From a checkpoint of a small mixture-of-experts model trained on Wikipedia.
Size: vocabulary 2048, 11.3M parameters.
Experts: 128 experts in each of 6 layers, 32 SwiGLU neurons an expert, 8 picks a token, a softmax router.
Training: a variant of Adam for the experts, 804M tokens, 6135 steps.
Below are experts of layer 5 (counted from 0) of a mixture-of-experts language model. Rows are named router (the router's row for the expert), gate (a neuron's input weights, with its number), up (a neuron's input weights, with its number) and show model dimensions 0-127. Each number is 500 + 40 x the weight over its row's rms, rounded and kept within 0 to 999. Numbers have three digits each.
After each expert's rows: "comes after" lists some tokens at least twice as common just before its tokens as in all text. This comes from a sample of Wikipedia text that the model never trained on. Tokens count by the router's weight.

# expert 98
router:516416510454452493454496445551474460536484492484508482546436537466553457519433491534552525446517477461526507561408550514540449539517459579582471467516523448493483528465508530462465510545523508501521480479494483465453467557501471544507426548564424535444570558526510539479486513482522564501543518526494491545531461493458460541498529464478555465549475509598461522497489511562449545518409
gate0:486427518526458549530479502520505478516413554437484570423502506491508536532513483469393458582518517461531521545434507464544540490457557521563437491527581476471470475463502553498469505482520507481465516478456465509561534514525506516484485431496460501486533516497532568428487545516455551478558445509428474543511439452481451527584486393497522456493518535482495466454494538514451572492489
up0:495467565590483507517529521527559472461436445501417473525509562516560538488505469495484477475440541466464466531518425477482512474525572459473510407484477510464586511511475464532501560514595526432564464455502514563513508497522515435509480539571497535510522541475455507553565520466450445540514508479524423521454503454490515527502469498499551556515523548531427552584530524539548516510480
comes after: "R", "Sh", "S", "h", "H", " "

# expert 114
router:524474531434448460471540460548416458541490564475465477523535507442548524510484553572519522489528563445524530536467554511533471564471454551555494486516555460533486569448540510456439558537520483533512475458494530463474482517465449558523444530514451526469540532501508508459490554444516515450560524526494485549563471522455485535455571506450557461511438453538430502540441525566458537548458
gate0:534502459446480472525471483509547424399461573541482498477473508518538481444513537510533497504564502479512404541451482509557474417403575547584534521461519554550473509552522509495576520486542497439560525515477515435440486494425463548520531536479537453527485488481592542512470534543475515487506524502537488516495502465589457496470534496507519522458498469514561494480461449534443482536457
up0:437487532500472555454481517479529500492474413509514481475550536483564502566539541487509482479521512507488542529478428489485505610563531468485441516495505491457507509549494465470478439532483448563509560476603518563546626473482519488440474443520474547502516491536519464477535481502495434485488405485529468546435475452521519537590484532457551526456504455454484508491570517438507526469536
comes after: ".", "|", "==", "===", ")", "\n\n"

# expert 119
router:521483528472439468465537461538435469538453537480494475540506515445529505530490536545530518481523546458495542534449547496555463555469451548555502520514527465534515545458525541485433577543535464521537480421443479445486460548438426552540434551526467514482532541514531539439489545442523527511533545545494491528586452531470469541444532509472571471539428472519458505529436550534445544532449
gate0:505503541476474598458509509535470475522506506473493450556437482428533470506517428563454507493475501476480544515429476492488430476491501489483497535468457475577517543515513508529509464499514515466495414548425477590518364477584531525525487460495517477505506487492468484495462529447467517520475540476557541509478482472553553470458500487473491542500564611527529513429548517603477553484474
up0:420513467463460530520489482492622478437439502451511578419610484532518556519525457459529493492529443486495479443527453447404561418484585487468520516484525486457459500444508510493514513489456548533535547458502500495490536523424463486437583513529527509468502479481452520497534481540525473525504393471503479518484478472455522494549474565491508532519504488487533527491467489434503452471461
comes after: ".", "==", "\n\n", "===", "|", "s"

# expert 109
router:498428542475450489432510424543449455601515531453567488514439533436552506564479539489517550450549513464563512548429523476518454517471445515520469537517585466510430549489501532465467549556547491538542501433445550478469461551498481538500461469506422486481550556522502557492495530479471522494504506498518498532566446487478474512490525469451539465558484449507474474506472548534441587516472
gate0:474481506428450498482547459442532532441473587479476485509515505547543478520539490498496492485415547442449556465497521497532496582487529476498405602535439509499459485588528545518487532566475424555461443476474526516507534484511520511458505488539481506466504596531438543460513525477533539497513510462406497505511490442492441473471574456552479519542531475516440493593511484528467483502500
up0:523490488484484505449481521484436549443398487564489505521516517474551485558447551522459422493519482486480466494503453490502511485523603433433474503553553458553467477514525488556557500516438432540524560475488437571519482569533509516458530447482510506467532455533549552470476544506557504552536494479482521481473542442529469507450568483557478477433505432495421472533572487489543491486571
comes after: "R", "| ", "S", "A", "; ", "N"

# expert 14
router:505476561481455518507536463553500451508501490422511447545452556460505503549447508499511547485561542461513524528431534462500420487441483516564482457500523500548490561454516533468450499548527478485488445421485503440477454527511446549523446567565458585444582547508518538445511543490548507503521520549473447562534468485489515533518483436489526467529511477552447537508443563572465554538456
gate1:522455431501540452545523523583469478483521440510454475462492434472495494517462525542493559479517467514480499495441485484487492491446569483533501559444501509512521551504448501508454516502560514437500502418449504491524545555525508478512508506502510521435474550394431543494461490540536553404600470545450490539532544484451485527510458462501548528455497534470504590461537469449539586537433
up1:491490486511486542424528442470521516479493541461516483655549497506487478490521474495514480539499501490482518506592486486497527483479466532466480532541548498484442493489497523468625516473504489477521588525489533535530514480476541602456466456465504486474489533510497400549484429485510529569534504525481559490487544476504426502411513542470504450502481440510518449504576526543440448541573
comes after: "st", "w", "g", "f", "h", "sp"

# expert 29
router:564453537477478489431576456528471456514489543477547472533483532421543518522476512530514517478535561474549510530491544480514477538461481561509513527517535472510485528462533523456411583548551456539519433450446558464475486508475439539503431547530455574485567545475467525408497534447508491465543551550520469522508444504466465585482519446479536462539449476532436513538450549482457524519475
gate0:466494513464483605524468558537517441521484493446500537430576450508508576494523447484477543518482577461404481528459536426473423439489504522416508568481532537450517517501542528578487479550458401510511540450501514449484473469521513466528451526474499555448485574465514551541464524540441519485515487534551454558477453464470504495490480521499483445459509477539488486506470559473477496534454
up0:471451532536507442437492509477481523496511512535515562493414540529461461459467438502554519541539497522579481444471508536541557583496442539446422545535495506497516524527524558496530548467498553453475559517505516484517551488484524414509487434502489440558513448466503501481488489464503487425520469485375552485477507433552544588530527488487480505532455503507538471472482497578533555560451
comes after: "the ", ", ", "The ", "a ", ". ", "that "

# expert 59
router:530452501530438442450519470566475483516526541471537482492507525472529532501440556559566564467519498448513522516439537523542434569463479526492462494532572444599509575482547490449472581539528444551515478491504529489482515516476469553555478549556490564441552524475505547477466528488535490494538554516497497501530443502458488534526528514477520421532454445501459518568432509554444555567474
gate0:567460462440469601444466446495494472446474513519481541495498519473454537494516489496503486513478527459476480441478475551477503558481518545431492533515593496498493517536554475523486523542522496507541468501453469447520514479574463431520495524519497548564493499443523397434465550488499534485445489515528481529523367427513506512591574551523506409488518475480475514490436501542432510494467
up0:411564563571554529503549502444464495561485553486546444529506456479499520499507503555517516561540520504538518544529574525508586521479489533521491581554465482485523500456480489463473519479395550437524500448427474489547462503455521560461487484443500531474525498521425495501540489433462523495579520523518525493516557535438492551473424450465483517490550498564480502475554474489471415459528
comes after: "C", "c", "M", "Ch", "B", "ex"

# expert 106
router:524447559469454532462517464538442384553477514457552461486470553415541541539469532461487548484546560436514508535422539459556465518467451570557492526508538455500466541493520573482444555563566469498564494434446521435487462587463471523506452528543437488455542556472496528478512544454507494510537518519491468526526464490497464508495508453514536493552485485502477470527467515514440539490473
gate0:524505544517502547463508456512453501562500499513576495559422515417501478497495514506483524482561515483496500495490473508516459502558454510507386543487564519513506509546568559528451492545550453555513505367482503443506498462464482503445508554553516509475509518548520510387483509479473513521476578552531471525519411541516511509563491486445537505578491417487511496532448443524486553516450
up0:498441515485494480511536515527497496460496515463457447482511505567518518517475513528548513544488571480509508488483508443525517495469489494474593402510442442518579518453476412415473557491433518469479498615508505537516517524557484536573517482462485547481546506457463497578495508487466455431537475405486495504492589466464495522434527483526509453389479555527480504513525545438503508520530
comes after: "R", "| ", "S", "- ", "N", "r"

# expert 21
router:557445561514485509460539496526481453548552485490493446515447583468529538532452576506506532481535523471527536530460510471506422526459483502557495426490512489571501564458532569483441515528549471494485442456494526441463458562490451544546414556606447592485563542484489530464523533493493479501557538531496457557540488503504509500482513502500548473545500455511453525563457519558486541552466
gate1:503458551515511570509551507445497460497502536544472483578440556491529517535478552498424503487554489521552468548443475491462426459520532495476409461449570508570561513485523456545529469512522451518529418446525468425455457494547523516515506524514493469496491520545434477536498523490414530516523526548448465484473520472489429472568543462457428420514505455431428482510524518505443498508523
up1:458599434510488482509418460482462568487436481483549501511581498524530476502515544479528471495508470507550548485503548476537559503554452493522500547505516402487487506549546598467462508513465467502496486402507440454416502532492494497542512534454493465463540498459497459503420469448498435496447487412547509476478551537488509478519461546495501589555495477456512496478583439548478514522483
comes after: "st", "e", "g", "sp", "St", "."

# expert 37
router:510443517510437536478538465536463448529506576521517496496519538478528521547503550586536534485523539465533512551478562547572433514503454538518467499580573439542494578474525557460492544555560444579537471470522519458466458520488464549536475501552474534468534538496454522472472512493517500494520560503549452558536435477501459549505559441459480434554423454550509515550476533491481493523443
gate0:514507504584499559553556451510526488559468532497422447537432518535510475455513515538530500473491436465461519528486435572500499412548557517488506478466458518568569529521515519508495505543495500548532446531531504463428482478507480507557519537530510531470497466472412537494513489522538512589503415505431552536514468499469473565549468410513453491593496507538591504511515541505452505546530
up0:474512610440519481463515496529478515418461525482496515450459439586521482579491471468461503492507524510449472551436477483555488523429473491516485498571458487490459516508483496540545439491503483553540481587494563509486483532445477460478518456466594547439484571505457473505476514493530480467471437404560450489507472498461429472533441522500443550484510489434532478591523477499461495522480
comes after: "B", "b", "Ser", "of ", "Con", "Col"

# expert 51
router:487406508486459478453528494518478460546489543463558460481503520504526529535471513558513569456474517466531512553486529493551429550492454525547487489553580454560526574462574529448483522552546485549513483466528526464421537523450417567537472521548433552440545543465476521460504544498560536506580545473473469548559466493490481516471541498484491464537460466535472512556440512496487568550484
gate1:534495554454494454525510477430508473481457631505562499498469510534527511534451526479588487481487497494521478446488467469416517529540491497475503526517537409452445533470547495407469501546487522469487543494504520490500603519518425513499491512544566481491555482491518492471442518494557448548508530443525467499525550481559496485548447420517469453567540483535548566500501440527485577554530
up1:445438516480474500566455496559541527510502517492502494462445411535465460554506454528566508506438501495577530478528497514492559492471549513464420484521524538462482486452401569534513483508618512548461480495472482502545496555560482518559561544528500549475475497510511464483455540488433400484509486566533483549540533556487436481536500523500450511509440508511496471499502524423538433443479
comes after: "B", "M", "V", "C", "comp", "Ch"

# expert 125
router:528457524451456517451534459541466423535460483432535476490502538466564506541466546567532532470485559434482522553439533434546471571475458555573467487494504455506516547478509524454460517527525461512531449434500526441495487524460476583550417578548464558475544582505480514459487514457536517503513567511519440532534466511474472536454547503486582460511467467524475510555449513542470492520475
gate0:428497510470431514520502459541469411522511561523518443464505462453473535516496475540454516475540557500503469459539528450545462501486445440520532586527418552480509463523504502484486446528498520505518535543477510471474477572527448471503478530486554521510516489578397548433533491527458508563591506494509519559516495500523503555467476552506487536435476374525481581464518441484505518445477
up0:470494493554535561518519483455492553491513495451437474570544513493521560538572531494442474474501426466415602543493465512508545469477483543432432536472539425506530498554523525530496470451525482499492464438460480531528555510490528500582477478520451479478487516485543435504492529485518490494456537505570495439425493494514509425431519500449557490553546530475521448574461553491596512484469
comes after: ".", "|", "the ", "h", "% ", "gr"

# expert 57
router:516406508504468437462540462495462442539526529493547464478475522459556576530464583558523563469517537473579532507469546532545416520495470555549506525548574449545494583468586518455474553519521441551502490475492528492484497503469458511526467528542438565464524528485475507475505502507552504498572561488476458551527499522444476482494526499469526436512458438502486523533471541525479551602498
gate0:472457475462501482435545533479500495528440471506537521469486478484427532499461541599497450463489572469504492496453490550480439536489578527489520583536576427566435482582429499411499553435514499517489521498536581518486494490479462560543516510531444512574542513492515537471521476506445507469572460497512566530529511463512452484515561553540545518507499461525462532513514496583464542504532
up0:547469459423491441511511435547498506515587461507452477500433503420473469476508444464473470527525438495525437527446449471539575562491520508493489379443497502502553534506525455488512531529498453538522523522534448447537506497557503487421491465493526559465501477471542453470472532460508531486508544495444444517489502585514541515502495529441450483465539497557547440454456570493567425496504
comes after: "C", "B", "c", "V", "comp", "ro"

# expert 12
router:505413554495477530484530467541500473531528498455500440512443545439525522536441537513538526473559545448509545511407523470468438517465496488551496480489524500530502570463534545448442505541563496492478468450482528450473451544503461512514433571577440585482540526503508535470504519485515544453543539594501441554529479507518545494503528492475542448511497446538472519528440543564459595540461
gate0:467419476512511445460460528507514584497565429502474468506393508485485498477513457539535589508455573493469518495463467497464543517498457554512474478481479545518489535447536545528516456486464505567524495468496503419392486498504461485474468506485485520441549523507430509561449497524536541459469521550427494541491476514510549565440470448523522473489549450540443467465477548561475518570424
up0:523431529454511538559453527597469449523512490540586561531557481502493453540468489468534423517444459500596487519556477468474476386449548518416531573537541487463502509447495440543512530480522472503488472534467503459504495526544533509499493490510478482454505485503541458470505507518522530565591487472553549515510485537495450429568530505458454523510470514494568524500562474451549465552487
comes after: "st", "sp", "g", "l", "t", "w"

# expert 126
router:496411568455451507425503455527468411578471541473530481532463530415534517533459555498512525469558536463542518528428510457525417541485468572552450539507527464482436547500515519446440565552529474509519503453467539474476466591497477537486463517516423490434564518496496533458514525471476516495546515535502506563563472475457446529487531481467531497552491480530472519503470531519458547550458
gate0:496514568414488520457506537531531447498489505460549438544488438369519520575561541520482471461524426494461435480440496511518489444568478451396488483525563519450486502447516456507537495546442503529515529473424441542462514592498485512477484529546525472455532498522506507511469533514446472531520521461541542519555468512485467528449586529423527526519514491508453541535517500477505532472459
up0:467531470501482509474472487490453497493479445466514495554509535543496461494499472483561520449485551445518536462545472523485532488457525531470390584491432506484516481554591511522523473426457457468534501448582504408518509541471512438488553457467469495588492497545511466486440511535536466583507488517571493467430479431501488499463463431556585495498545504443475415459504494521517473539503
comes after: "| ", "R", "- ", "; ", "S", "r"